{"normalize_top_k": true, "init_std_router": 0.0149, "norm": "rmsnorm", "init_std_qkv": 0.0264, "init_std_o": 0.00539, "lr_head": 0.0085, "warmup_steps": 586, "batch_tokens": [32768, 65536], "doc_mask": true, "train_tokens": 491500000}
Below are experts of layer 4 (counted from 0) of a mixture-of-experts language model. Rows are named router (the router's row for the expert), up (a neuron's input weights, with its number) and show model dimensions 64-127. Each number is 128 + 32 x the weight over its row's rms, rounded and kept within 0 to 255.
After each expert's rows: "comes after" lists some tokens at least twice as common just before its tokens as in all text. This comes from a sample of Wikipedia text that the model never trained on. Tokens count by the router's weight.

# expert 10
router [156 106 157 113 163 158 142 149  88 165 103 159  79 146 122 148 163 145  95 112 150 103 146 145 122 133 154 116 135  89 123 131 164 180  84  94 146 147 166  85 154 161 158 148 154 101 105 143  85 149 149 113 131  81 102  90 168 118 163 114 141 100  93 148]
up0 [125 106  93  93 143 146 110  90  99 144 121 126  66 132 163 251 167 136 148 109 103  88 134 141 100 141 195 124 167 123 104 116 166 150 136 145 101 209 136 123 117 119 171 142 148 134 123 145 117 150 121 171 130 122 141 109 181  79 159 145  85  89 142 175]
up1 [166  64 124 127 157 149 106 136 104 164  98 130  81 118 121 108  93 126 127 134  39  93  89 118  88 179 167 123 185  98 127 126 130 193  99 154 119 142 200 140 180 165 121 131 112 142 116 163 107 146 129 103 121  99  94 119 152 107 130 141 186 147  71 163]
up2 [ 97 133 128 154 181  89 175  62 133 149 139  98 118 120 148 148 182 129 118 104 113 120 145 148 116 129 121 151 134  86 165  98 152 119 123 100  87 121 125 174 105 181  94 119 163 149 113 141  94 162  94 147 108 137  97 138 134 111 122 111 109  71 161  60]
up3 [108 119 116 103 178 106  88 136 172 129  89 145 133  95 128 176  70 122  90 144 139  98 100 149  75 144 157 102 176  63  95 114 176 206 142 119 107 211 132 159  97 116 154 127 119 126  97 156  84 123 163 143 105 124  44  66 145 147 171 115 142 127  83 128]
up4 [142 137 168 111 210 137 113 128 102 141 151 143 114 121 109 129 146 141 133 103 122  99  63  91 108 127 154  90 137  81 154 122 171 157 142  74 134 180 146 138 181 138 147 163 117 113  84 140 114 134 167 117 131 117  86 121 135 137 172 148 101 113  77 141]
up5 [123 117 153 132 146 153 188 115 134 174 121 145 142 107 143 114  88 142 102 112 152 121 134 129 106 134 122 132 123 119 116 138 146 139 152 189 147 124 165  89 152 155 106 110 137 116 126 134 143 130 102  76 156 151 111 125 167 153 126 140 139 129 105 159]
up6 [149  64  93 117 120 151 117 155 112 138  99 144 110 131 118 206  83 132 132 140 111 128 110 116  93 149 129 121 194  68 154 172 137 158 136  71  92 146 153 116 152 138 182 147 121 123  90 131 104 155 166 128 110 164 105 104 191 124 149 180 100 138  53 164]
up7 [119 130 102 131  94 165 145 144 170 153 100 135  95 151 103 117 127 143 130 117 120  64 146  34 163 153 128 175 127 138 179 138  95 169 147 129 167  89 159  89 124 175 112 181 162 162 135 134 149  44 164 139 105 131 107 138 125  64  95 136 207 157 153  70]
up8 [158 109 161 140 160 132 199  85 129 110 126 173 166 120 114 104 136 136 105 101 104 147 133 118 160 171 141  97 131 112 105  86 111 199  72 141 139  47 135 103 189 126 127 155  95 115 110 142 168 152 139  74 180 193 105 140  83 172  79 169 164 136  71 163]
up9 [133  70 143  54 133 143 153  89 127 163  94 177  80 135 135 164 194 172 146 146 112 113 112 110 124 133 118 158 132  94 115 112 128 109 151 110 138 167 159  95 157 165 160 165 107 121 139 129  85 131 122  95  93 107  71  97 182  93 147 132 117 134 149 110]
up10 [104 108 135 127  90 124  73 106 159 134  70 176 113 130 121 194 194 104 137 145 105  54 149 113 170 111  73 119 220 139 172 139  86 163 102 105  97 113 146 139 128 135 131 150 155 114 146 117 130  92 182 139 126 137  79 138 141 111 136 106 156 100 132  73]
up11 [167  93  91 191 133 117 144 169 137 121 145 118  85 144 141 147 109  98 178  94 109 143 161 109 157 103 101 115 153 109 152 155  73 124 103 120 151 131 125 165 133 136 115 153 116 123 117 166  86 116 154 154 198 113 101 101 143 142  87 158  51 118  91 139]
comes after: "–", "1", "9", "2", "0", "8"

# expert 161
router [164  99 161 107 177 164 128 144 105 165  93 171  71 153  99 153 154 142  79 119 138 102 134 155 123 139 166  91 146  89 119 140 179 162  68  99 121 152 176  91 168 156 161 149 136  99 100 134  94 115 162 132 110  88 109  92 168 134 166 128 150 115  93 145]
up0 [156  48 172 140 168 132 119 118  93 145 130 150  86 152 146 172 137 160 129 176  80  95 120  91 117 126 161 132 143 105  82  67 157 170  90 141  90 180 189 120 150 114 179 110 120 107 130 166 140 170 148 123 171 150 131 142 143 152 167 174  93 118 125 207]
up1 [148  56 145 153 115 144 157 130 109 153 142  98  94  99 129 138 135 122 137 106  72 119 115 199 121 155 135 110 152  64 111 144 169 167 122  85 121 132 190 113 135 170 145 123 123 157 128 145 114 184  96  94 114  90 109 111 167  64 171 172 201 127 123 117]
up2 [126 118  82 125 159 100 141 105 136 156 168  91 112 103 176 175 164 107  83 135  96 111 180 122 108 108 122 176 100 124 228 140 169 120 107  58  94 155 138 162 134 177 126 158 139 182 107 167  26 176 141 129 139 135  85 139 178  91 128 149 138  83 153 109]
up3 [159 104 139 105 166 143 113 123 124 143  87 115 130  60 133 179 124 181  82 157 165 121 110 148 139 172 146 122 160  83  76 130 158 187 136  91 108 179 118  73  97 135 151 100 114 117 111 123  71 192 144 117 103  95  82 106 150 132 165 140  88 114  64 155]
up4 [183  68 138  99 204 140 124 101 121 159 142  87  85 115 154 157 158 153 125 146 141  91 134 111  68 158 139 156 149  90 143 120 172 133 118 104 171 209 157  86 136 123 145 136 157 122  93 151 110 158 147  84 144 127 135 107 168 111 195 147  99 106  90 220]
up5 [143 127 110 159 170 184 156 110 133 191  60 168 108  96 112 115 162 163  74 142 152 128 131 137 112 116 137 148 118  96  93 143 151 113 142 134 141 152 188  90  81 170 148 110 152 161 118 165 146 127  93  65 108 139  94 113 179 128 148 183 156  52 103 148]
up6 [151  86 124 192 121 159 165 159  78  99 127 130 130 119 139 194  56  93 135 119 140 171 145 165 149 157 119 138 164  95 148 182 142 152 170 101 134 130 131  91 124 144 218 123 128 150  79 116  94 199 150 169 126 155 121 143 123  81 159 219  97 123  35 175]
up7 [129 111 141 129 118 122 134 104 106 141 102 124  88 150  56 138 126 154 138 119 129 108 164  58 178 188 114 133 115 146 196 166 109 171 115 152 139  79 173  87 136 179 153 214  78 133 125 143 109  97 196 162 122 142 126 132  99 127 126 132 153 165 147  54]
up8 [143 116 153 112 141  97 173  56 119 101 100 145 143 119 154 122 167 165  56 116 115 162  96 124 117 128 202 150 139 169 100  90 139 146  93 171 157 107 164 127 132 117 121 109 194 155 108 132 162 127 110 116 181 175 110 100  95 174 102 112  80  97  43 186]
up9 [129  78 171  84 108 137 178  82 149 158  47 156  78 120 137 123 188 125 104 161 126 106  86 139 144 164 141 160  87  95 125  79 154 124 173  99 119 144 157  86 137 180 183 157 153  92 150 120  80 155 152  80 144 122  72 136 190 122 149 150 141 137 137 140]
up10 [117 112 130 134 111 144  77  99 116 135  83 189 151 125 116 217 149 120 132 161 138 141 160 106 166 132 115  96 169 125 163 144 113 173 134  81  66 135  95 135 131 102 187 140  86  95 150 110  95 142 199 147 145 125  83 162  92 114 139 142  89 109 114 124]
up11 [189  51  96 179 165 155 167 151 127 152 128 126  75  97 100 161 120 103 112 143  98  84 117 114 143 104 145 140 117  57 141 158 140 182  99 109 142 187 187 102 134 183 155 122 127 128 102 167  83 136 150 134 198  93  91  98 160 108 142 154  97 127  63 158]
comes after: " |\n", ")\n", "\n", ".\n", "|---|---|---|---|---|---|\n", "|---|---|---|---|---|\n"

# expert 110
router [164  96 164 102 187 166 143 123 107 166 102 153  79 153 111 144 140 139  86 124 135 110 138 149 109 132 185 118 132  78  97 137 169 159  78  88 137 141 171  75 138 156 187 145 127 118  97 144  92 127 155  92 112  79 104  99 170 123 161 131 144 116  79 167]
up0 [131  56 206  62 144 155 128 114  97 145 165 129  81 153 141 158 166 161 135 104 132 116  95  98 135 131 169 111 177 119 137  59 144 161 145 169 108 175 177 132 117 137 159 143  90 126 125 160 154 171 114 111 114 100 107 149 162 130 131 118  96 132 130 160]
up1 [164 103 147 136 166  86 118 130  98 149 135 140 107  78 135 130 121 128 126 100  88  76 115 153 125 170 127  99 158  76 123 123 168 185 106  94 117 157 167 136 129 156  69 119 121 134 128 149 140 225 119  83 148  83 122 113 164 106 152 156 187 129  85 143]
up2 [140  96  95 105 193 109 107 120  92 169 146 112 106  94 147 174 160 129  64 138 104 127 115 117  94 149 124 126 143 102 192 111 174 135  90  83  81 118 127 208 146 164  74 165 145  92 138 125  55 166 134 107 111 139 101 139 161 147 142 139 134  52 158  91]
up3 [126  98 117 107 197 101 106 170 157 154 125 100 167 114 150 202 102 153 139 159 154  83 142 134 103 181 146 139 148  99 117 134 117 192 144 106 128 183 135 103  89 132 110 160 164 137 116 117  57 121 170 106  80 127  67  97 123 159 134 164  83 101  91 125]
up4 [173 106  97  85 174 122  99 145 148 144 119 119  97 126 113 137 166 140 101 124 140 105 103 126 127 108 101 112 159 113 146 162 190 178 130 106 124 220 137 115 158 145 103 185 140 121 120 151  93 139 180 136 167 100 111  83 173 110 194 113 120 111 107 110]
up5 [109 130 139 100 145 140 174 164 114 191 100 170 139 112 133 117 123 157  78 193 130 167  85 148  79 103 155  94 100 106  93 142 154 117 123 115 122 119 182 113  97 150 128 133 190 127 108 141 126  73  97  98 128 126 107 137 177 157 124 194 147 120  90 165]
up6 [154  64  96 120 114 127 137 137 106 127 137 106 117  96 109 203  75 110 124 118 172  99 103 141 125 136 129 117 179  84 177 179 144 173 146 107  53 146 140  95 126 135 170 125 146 125  95 114  80 136 118 170 100 137 118 129 159 100 146 178 102 137  65 160]
up7 [158 130 121 146 100 152 124 123  57 147 101 139 103 140  81 132 173 166  53 111 171 122 150  67 112 183 100 136 104  95 130 123 167 197 105 127 134 118 141 104 146 172 185 197 104 100  84 140 102 149 203 177 165 154 140  67 140 136 140 128 183 104 160 104]
up8 [112 130 148 105 135 133 125  90 104 117 116 148 151 125  71 130 112 118 136  63 104 120 115 143 134 149 206 115 129 106 126  91 122 127 107 129 100 109 127 141 129 107 182 123 142 144 120 113 154 137  88  88 172 144 143  89  76 163  97  85 117  73  55 165]
up9 [143  96 168  58 101 138 133 102 128 160  71 171  84 109 122 131 210 144 113 137 124  97  76 121 131 140 103 110 138  88 165 114 153 125 133 119 125 135 173 118 160 158 157 176 139  81 147 122  74  96 116 134 117 119  74 118 213 122 140 134 135 133 138 138]
up10 [124  97 108 127  83 155  56 106 147 147  49 144 140 144 115 172 162 102 136 123 136 126 150 122 157 126 110  58 190 136 169 163 119 182  99 120  84 145  91 157 150 117 183 182 137  81 160 134 105 160 172 161 188 105 107 136 105 163 149 116 130 114  76 100]
up11 [166  73  95 129 119 142 123 177 107 136 119 185  65 116 125 161 159 132 139 130 122 111 107  83 146 103 117  87 173  67 168 168 148 155  99 110 116 195 127 182 157 153 133 175 136  90 116 155  98 114 180 172 168 110  57  73 148 139 160 141 116 117  94 102]
comes after: " ", " |", "1", "0", "3", "2"

# expert 83
router [188  89 130 107 165 161 145 131 100 171  89 156  64 143 114 153 142 133  92 110 129 112 122 145 126 144 156 116 146  85 106 125 178 173  74  82 136 157 164  92 160 166 166 156 137 116  95 125 106 147 163 126 127  69  82 105 157 123 168 134 156 103  72 161]
up0 [100 138 118 107 130 158 129  96 139 160 124 173  88 213 129 197 151 124 129  99 142 140 124 142 101  87 122 112 116 109 119 148 164 185 130 101 108 181 130 149 131 127 173 167 125 143 103 154 139 137 109 128 109 100 120 106 166 147 107 167  95  96 173 171]
up1 [152  96 112 178 147  83 166 136  76 138 142  94  98  84 125 113 100 115 107 107  64 122  74 143 132 186 103 117 163 105 115  97  93 212 101 113 165 134 173 107 144 135  90 158 105 103 109 160  69 170 141  65 153 145 161 125 169 104 158 139 195 133 151 177]
up2 [150 123  97 108 168 108 123 137 102 139 166  85 109 109 162 181 137 118  62  94 123 120 148 131 130 135 125 145 131 152 176 101 146  87  92  94 114 152 128 205 104 140 106 152 157 139 117 133  80 154 105 126 110 120 145 135 162 127  72 108 108  54 136 146]
up3 [115 145 110  98 179 101  87 186 127 147  85 142 124 122 104 159 114 116  96 153 163 123 137 145 104 185 155 148 137 107 120 121 119 205 143 117 125 158 113  92  69 112 133 158 124 175  73 140  81 174 163 122  76 128  67  96 138 128 111 180 146 146  68 141]
up4 [185 124 127  92 191 112  95 119 125 187 201  93 114 124 116 141 115 145 135 151 116 102  62 117 153 109 116 144 181 138 116  98 134 152 169 127 175 141 120 117 145 110 111 193 105 134 177 101 114 108 180  47 124 115 129 136 141 127 217 124 136  93 125 191]
up5 [152 121 122 165 139 183 161  79 136 195  61 168  84 122 151 102 114 122  91 133 159 129 125 136 115 142 115 130 105 106 113 138 128  82 107 173 134 122 190 124 121 165 105  96 196 139 108 151 173  83  83 100 134 116  94 125 163 146  56 138 151 139 103 106]
up6 [137  86 134 157 154 153 107 150  82 118 115 117 119 153 110 201 120 123 119 133 170 141 116 111  79 176 131 126 159 111 164 177 158 168 131 112  78 140 164  81 135 142 194 138 124 122  58 156  70 165 108 148 104 164 133  89 167  80 125 166 123 131  75 140]
up7 [ 95  94 138 151 130 162 124 148 134 149 109 163  75 182 107 102 145 169 146 127 104 110 134  28 134 167 186 157 125  43 150 125 108 182 123  96 132 136 150  92 128 179 145 160  95 155 116 148 111 113 159 137 104 103 123 110 114 186 137 164 171 133 136  64]
up8 [168 112 142 150 115 133 144  96 174 108 123 176 133 133 138 117 139 132 124  94 119 146 122 133 126 115 196 185 170 160 141 102 144 155 101 104 123  95 123 129 154 168 108  99 154 132 116 144 143 135  84 102 186 154  31  94  90 139 121 132 103 143  50 146]
up9 [142  60 149  97 138 165 127  99 150 174  44 227 101 151 143  98 178 134 158 107 128  99 105  92 141 109 148 154 131 108 136 101 140 122 155 114 163 146 140 125 153 172 150 178 152 112 136 130 101 148 123 132 149 151  42 110 158 156 140 122 138 107 124 131]
up10 [105  75 120  96 119 133  52 105 144 117  66 116 156 131 111 177 158 121 137 156 144  87 166 140 148 135 103  32 232 135 155 128 113 145  77  91  93 146 113 174 105 135 162 179  83 120 148 121 121 123 133 166 142 146 130 153 100 100 144 160 146 142 132 124]
up11 [138 115 116 203 152 133 156 204 109 139 171 120  68 145 116 156 141 115 149 136 125 116 181  95 153  77 100 145 119  87 166 125  88 104 130 123 167 205 142 126 121 130 116 154 122 130  93 163 138 111 147 166 138 114 113  88 157  91  78 154  51 115  75 140]
comes after: ".", "3", "4", "5", "0", "7"

# expert 181
router [175  98 154 116 169 160 141 124 103 158  98 161  77 149 100 164 143 134  81 117 146  97 144 150 116 138 160 115 133  85 109 138 171 186  72  93 131 158 172  79 159 162 182 142 122 122  96 141  90 147 163 110 117  79  89  94 155 120 174 123 146  98  90 164]
up0 [ 95  85 114  86 118 155  68  83 113 141 122 136  79 178 146 181 145 126 147 102 110 145 138 133 125 119 211 111 145 125 112  92 145 157 135 151  74 194 159 130 147  98 145 139 172 135  85 159 157 150 156 151 153  42  82 115 145 145  96 142  56 128 140 152]
up1 [ 87  91 123 142 140  99 142 144 166 113 137 125  90  94 108 153  83 136 158  64  53 127 136 171 187 153 123 117 177 106 101 184 121 156 117 131 148 157 130 125 160 147 109 138  92 160 203 112 105 146 166  61 120  99  99 119 138 112 185 201 202 108 163  92]
up2 [ 73 133 137 121 169 104 133 133 125 131 138 150 111 120 150 134 139  99  80  93 113 131 137 136 130 120 161 125 117 107 198  84 160 110 120  77 105 135 138 238 121 141  98 145 141 128 137 124  79 155 146  99 121 115  49 138 130 154 126 122 136  54 156  93]
up3 [178  80 116 113 177 118 113 151 151 138 135 111 177 110 166 182 118 161 100 138 107  82 136 132  88 119 139 124 158  73  81 152 145 181 122 130 103 169 124  84  90 132 137 164  93 143  89 143  37 173 139 120  90 154  87  74 154 130 142 135 115 160  77 111]
up4 [160 125  71 108 226 168 138 113 125 154 131 131  91 151 148 122 140 149 146 116 124  98 123  95 115 134 109 160 137  86 187 162 131 111 133 137 117 183 183 101 110 119 113 157 152 165 109 163 149  71 168 116 134  81 134 116 170 112 165 145 130 109 103 142]
up5 [152 132 107 115 122 129 165  78 125 194  63 132 104  97 133 141 114 136  94 136 171 141 137 141 133 105  88 144 114  99  98 153 126  90 124 156 105 149 176 100 102 163 145 112 182 142 126 124 179 134  52  90 141 134  68 113 164 181 121 130 131 114  92 162]
up6 [149  69 108 119 103 126 148 119 133  99 146 103 134 133 128 246  61  92 148 115 147 135 135 173  97 152  95 131 161 100 150 211 119 123 166 127  81 147 162  77 102 109 186 117 161 162  77 120  89 189 148 144 126  95 100 114 140  94 132 168  85 153  97 167]
up7 [ 80 128 132 115  84 138 116 125 116 146 129 129  99 141 138 135 129 156 132 140 125 105 137  79 136 167 100 158 154 113 165 184  99 167 111 141 138 140 135  95 153 156 141 173  95 157 121 135 102 118 143 168  99  64 107 119 135 109 116 137 167 170  93  76]
up8 [165  44 124 107 156 130 156 106 148 126 126 124  88 117  73 147 151 183 105 133 117  64 105 122 130 142 146 125 174 120 146 124 116 169  83 177  93  89 142 111 175 152  96 163  86 140 131 174 168 101 148 139 108 132 102  83 126 122  95 120 148 145  81 129]
up9 [128  91 159  75 133 151 106 107 153 177  69 205  75 172 135 145 211 154 146 132 130 113  84  93 106 157 144 110 130  83 134 129 154 118 149 105 116 149 171 115 140 166 163 197 115 135 112 174 105 123 145 125 118 127  66  95 203 134 114 162 152 144 140 129]
up10 [ 78 117 127 111 117 165  48 124 131 126 111 179 135 147 121 175 148 112 144 187 122  94 140 101 149 131  94  79 202 171 170 146 100 187 102 117  86 151 168 176 132 132 152 153 106 116 148 131 114 105 157 176 126 148  64 124 117 148 124 144 149 119 124 125]
up11 [141  64  95 125 171 151 115 145 117 142 116 157  69 160 152 151 157 154 131 142 108 131 128  74 125 117 133  97 164  52 132 172 136 118  93 116 125 211 147 137 158 160 115 177 132 153 120 167 140 109 170 163 174 100  75  70 172 124 112 146 121 136  79 101]
comes after: ".", "–", "0", "1", "2", "3"

# expert 19
router [173  92 171 105 172 159 138 135  89 150  98 161  68 142 105 166 144 139  93 102 124 105 124 136 110 142 153  79 154  97 113 167 171 159  69  91 101 149 165 100 146 173 155 153 133  96  81 149  94 126 167 113 117  77 103  91 173 115 169 146 143 123  81 161]
up0 [106 119 162  69 160 171 112 100 170 161 112 127  67 192 143 157 160 152 136  98 160 124 132  85 147  66 197 154 126  99 123  61 163 138 147 134  71 187 141 116 115 131 180 195 135 126  74 181 133 132  92  84 150  99 107  91 153 143 116 171 103 121 160 190]
up1 [145  92  99 180 137  76 144 144 134 113 150  83 127 102  96 143 119 115 133 106  79  93 108 167 134 174 137 116 167  71 109 147 133 187 120 155 112 174 164 152 107 130 133 103 100 156 154 137 112 174 132  77 174 140 131 109 123 111 194 119 233 130 133 112]
up2 [114 150 103 149 163  93 140 127 136 171 173 115 132 114 172 147 116  60  86  90 124 121 206 125 113 135 102 121  87 128 178 155 167  83 119  71  69 158 130 159 119 157 107 130 166 145 104 140  81 174  90  86 140 128 101 137 191 126  72 124  83  83 149  92]
up3 [172 115  99 117 173 130 119 138 146 127 144 119 145 118 172 186  70 154 125 221  92 110 138 134  96 139 178 158 129 100 111 118 142 176 131 113 123 194 147 100  86 135 133 130 122 211 139 136  86 139 149 157 104 142  83  59 174 156 110 135  85 139  85 107]
up4 [113 139 169  99 178 120 147 101  84 146  90 127 130 130 165 133 150 196 103 129 135  78 115 156  83 116 150 171 144 139 137 102 130  91 167 106 148 155 150  65  98  89 128 163 172 126 100 135 137 154 146  92 136 153 117 131 173 129 204 133  78 110  86 189]
up5 [146 115  91 110 117 165 190  62 130 158  57 138  81 119 160  88 107 148 127 125 150 166 135 158 131 117  95 144 133 110  72 126 137 130 123 150 128  96 144 103  96 181 117 115 187 112 156 110 159 128  83  85 123 161 106 126 204 148  90 142 145  63 126 144]
up6 [151  81 154 140 116 118 122 118 119  79 148 100 166 129 143 225  62  87 152  83 152 191 133 169  83 130 111 127 152 109 134 158 128 149 203 119  90 125 118 101 156 113 188 136 145 142  82  96 148 205 147 162 163 168 105 117 161  83 153 193 110 128 104 176]
up7 [162 164 122 103  98 147 115 140  94 150 106 129  81 136  68 130 150 142 138  92 181 130 103 104 151 176 125 115 112 122 129 138  96 206 158 129 116  81 141 108 117 134 179 180 136 113 100 151 100  81 119 153 135 113 170  97 172 126 129 113 139 138 136  84]
up8 [132  78 109 161 144  80 178 123 150 104 148 117 142 117  84 125 123 119 126 116 102 111  98 165 136 147 202 116 125 105 137 124 106 151  94 189  97  82 112 120 170 120 113  77 143 103 110 145 137 107  91 190 144 155 121 126  68 116 110 135 128 136 109 110]
up9 [198 115 201 100 117 156 120  90 115 151  34 185  81 144 131  83 193 146 159 136 160  75 109 135 141 130 119 162 133 124 121  98 113 121 180 102 156 107 150  93 160 174 151 147 142 126 147 130 139 147 100 134  73 158  87 126 164 126 160 164 153 152 153 161]
up10 [110  59 116  78 109 151  37  96 139 130 117 173 136 136 167 191 156  95 159 156  72  91 165 136 147 110  98  71 208 145 143 128 130 149  82 117  83 101 140 165 120 143 186 147  99 104 139 139  99 126 164 171 113 120  81 167 126 131 138 115 164 108 135 127]
up11 [109  63 106 201 143 142 161 118 132 122 138 172 102 142 156 104 130 121 179 137 111 159 129  43 131  67 112 104 136  55 174 148 153  96 109 130 119 137 143 113  96 134 123 175 128 138 117 168 146  92 175 133 143 106  77 116 169 105 131 144  93 122 108 102]
comes after: "\n", "-", ")\n", " Born", "\n\n", " |\n"

# expert 57
router [163  84 168 110 176 165 136 146 116 144 114 177  57 147 114 160 134 139  84 115 143 100 120 162 117 135 157  98 149  91 138 154 176 164  73  97 137 158 161  95 154 152 158 141 133 111 108 140  95 124 172 129 102  77 108  97 164 128 163 129 149 118  59 158]
up0 [ 94 121 118 107 127 105 132  95 124 156 138 148 127 165 153 193 152 196 148 150 173 111 116  85 105 140 172 142 153  92 110  43 147 149 155 165  84 238 165 132 130 118 189 154 125 134 118 135 136 146  84 152 118  80 130 106 111 136 161 130 113 106 162 159]
up1 [145 121 100 162 134 108 189 153 147 124 178 153 118 110 139 106  73  57 148  67  47 143 139 222 136 137 165 112 163 112  98 166 156 132 139 126 148 171 155 106 116 134 137 102 126 156 141 109 111 210 118 123 134 108 120 123 112  92 199 165 200 155  90 131]
up2 [146 117 118 143 199 105 139 126 105 148 150 123  96 121 144 152 154  91 105 108 128 109 158 118  70 132 131 154 128 118 180 136 174  87 122  74 102 140 150 169 130 168 122 137 157 141  89 177  60 213 140 107 116 133  97 114 180 126 106 130 170  80 134  82]
up3 [152  84 130 111 189 100 148 125 146 155 105 127 167 105 149 175 127 143 119 105 118 119 184 156 128 127 101 127 129 102  81 165 127 202 159 106 101 179 135  83  91 110 155 115  96 135 119 147  78 171 118 144  89 129  42  72 125 141 164 105 113 132  67 109]
up4 [138  97 146 103 200 133 111 158 125 143 158 137 125 160 102 129 105 158  90 166 130  86 110  90  99 134 165 134 109 113 114 111 156 152 115  92 131 154 156 109 110 140 126 176 180 169  98 150 108 140 202  70 123 153 116  95 170 106 157 116 173 125 127 148]
up5 [117 135 121 110 115 185 162  85 127 175 107 179 123 129 153 162 147 126  56 136 124 145 149 158 142 116 107 142 129 106 126 158 147 139 135 141 115 128 171 104 121 188 170 152 169 150 119 138 162 125 129  94 142 141  89  92 189 153 124 182 151  82 118 137]
up6 [ 90  38 124 141 125 117 149 132 123 112 144 112 146 118  91 183  59  66 110 104 158 168 115 189  86 139  90 114 132  92 141 146 146 143 180 143 109 140 120 141 114 107 182 157 158  86  89 145 135 184 161 159 125 163 128  97 139 108  92 184 125 159  49 201]
up7 [122 117 142 100  94 154 133 119  92 135 127 157  87 154 108 135 122 173 106 105 131 132 125  25 130 199 160 128 112 119 147 163 108 226  95 122 130  96 156 119 126 137 143 189 135 116 107 111 102 115 136 170 136  83 139 114  90  98 131 110 102 126 116 111]
up8 [110  64 126 170 121 144 182  67 173 100 114 163 155 120 115  88 182 149 144 109 111 130 123 152 119 185 204 138 179 138 141  89 105 137  65 118 147  79 132  95 131 110 104  99 169 153 123 148 164  81  65 125 167 197 144 120 104 157 128 129 128 104  57 108]
up9 [108 113 170 114  99 132 139 100 159 138  65 219  79 132 161 109 149 129 117 133 134 102 135 143 131 141 102 186 137 121 159 150 104 108 150 116 123 132 133  90 115 162 189 127 131 129 132 143  92 153 103  99 122 168  63 121 181 107 136 164 117 135 114 126]
up10 [101 106 132  51  99 173  77 122 136 116 133 168 179 140 160 172 126  71 143 146 111  94 123 141 166 123  76  59 195 135 122 138 148 124 138  76  88 152 117 159 122 141 171 155 159  83 150 110 114 171 146 144  83 119 101 134 129 132 157 131 159 178  72 147]
up11 [131  48 112 147 158 121 225 123 129 142 162 173 114 138 155 127 116 134 153  95 124 121 159 103 157  57 127 138 104  72 161 117 114 121  92  83 144 163 151 119  87 138 112 214 143 160 108 146 123  98 180 158 135 120  54 111 113 132  98 145 104 127 104 145]
comes after: "-", " |\n", "\n", ")\n", "|", "\n\n"

# expert 112
router [172  93 153 108 168 162 136 139 104 167  95 155  84 138  99 165 149 141  91 109 133  98 137 158 119 143 170 112 152  79 112 136 176 179  90  94 130 162 175  91 156 157 181 152 117 107  86 140  88 139 161 117 123  92  95  88 159 129 179 121 152 103  82 157]
up0 [143 119 162  93 116 123  65 121  88 144 171 149  98 178 142 195 167 147 139 109 126  73 109 116 143 116 203  87 146 114 116  99 156 132 141 128  95 167 119 142 125  96 171 153 132 156 123 160 137 172 117 155 132 107 111 115 138 135 114 132  58  74 161 164]
up1 [127  84 116 161 130  92 131 135 125 177 137 106 116 101 161 133 101 106 176 126  78 132 120 174  95 194 137 136 170 103  94 104 108 125 142 134 140 186 191 107 143 165 135 105  86 183 137 160 114 211  86 113 149  95 117 125 121  91 175 157 152 155  98 185]
up2 [ 77 139 173 116 163 100 121  81 116 140 130 107 124 117 144 173 164 102  97  87 117 173 135 155 106 138 132 111 134 118 137 123 187  88 119  68  98 145  83 181 102 134 113 148 182 147 103 158  82 169  99 114 150 116  98 114 133 123 119 127 132  65 154  85]
up3 [179 118 128 118 198 125  88 140 128 154 122 103 168 130 185 175 106 116 117 133 175 103 155 147 108 108 155 135 110  95  81 122 154 124 130 119 113 212 117 119  92 117 173 158 126 159 133 128  63 203 126 144 102 131 106  75 114 138 125 160  49 114  58 136]
up4 [154 105 162  46 205 139  97 130 137 138 111 125  91 163 170 126 154 157 101 116 145 150  85  90  87 130 141 115 146 121 116 139 195 161 116 137 113 156 125 116 162 100 121 194 168 146 155 167 129 124 168  92 149 105 123  86 162 116 131 130 112  95  71 190]
up5 [125 136  61 128 145 143 179  65 125 198  39 155 123 109 111  86 139 134  67 116 152 154 125 115 107 114 128 119  92  91  81 114 183 137 132 154 103  98 169 125 122 153 158 122 159 135 134 150 186 121  86  98 155 119 107 123 183 194  97 152 148  77 118 148]
up6 [124  68 121  98 111 113 101 110 136  95  94 121 106 132 142 209  80 104 131 106 187 148 147 160  79 130 115  70 159  95 152 215 161 154 152 145  45 155 105 110 124 129 181 136 153 122 106 148 123 179 125 185 121 140 122 116 125 109 127 194  95 156 107 193]
up7 [117 148 178 138 136 170 127 134 137 145 133 193  72 166 144 117 119 183 111 152 141  76 133  71 105 130 161 165 105  97 143 124 129 166 116 112 145 117 162  88 158 151 167 170 119 180 147 130 119 147 164 132 121 132 117  89 128 152 118 113 150 141 117 116]
up8 [110 113 158 135 130  89 173 114 162 110 152 150 131 125  96 126 141 124 102  91 114  99 132 127 168  84 183 118 149 118 173  72 145 169  94 137 148 101 130 117 136  92 115 101 119 138 143 180 156 113 112 129 166 149  95  89  75 139 109 101 143 112 105 171]
up9 [134  78 176  84 122 132 119  86 144 180  70 197  76 153 137 125 221 147 125 186 140 100  89 100 122 140 115 108 150 109 146 133 166 124 126 101 147 105 175 106 135 195 126 180 130 125 134 129 105  97 129 137  91  92  74 113 237  74 102 122 150 140 147 151]
up10 [142  80 113  74  84 175  51  69 163 154 124 184 121 150 159 184 161 137 103 169 172 139 135 111 130 112 103  86 211 129 148 182 113 144 117 106  83 146  82 157 134 144 164 180 123 116 124 142 169 175 134 139 138  87 106 138 113 158 125 148 105 150 102 171]
up11 [137  97  73 183 159 173 159 137 132 126 132 159  92 143 122 166 108  84 155 148 132 124 134  95 140  94 104 102 138  65 146 149  86 126 113 142 141 191 162 143 122 145 140 139  90 145 104 160 140 127 156 190 168 147  55 100 129 148 120 161 103 115 113 119]
comes after: "0", "1", "2", " ", "9", "–"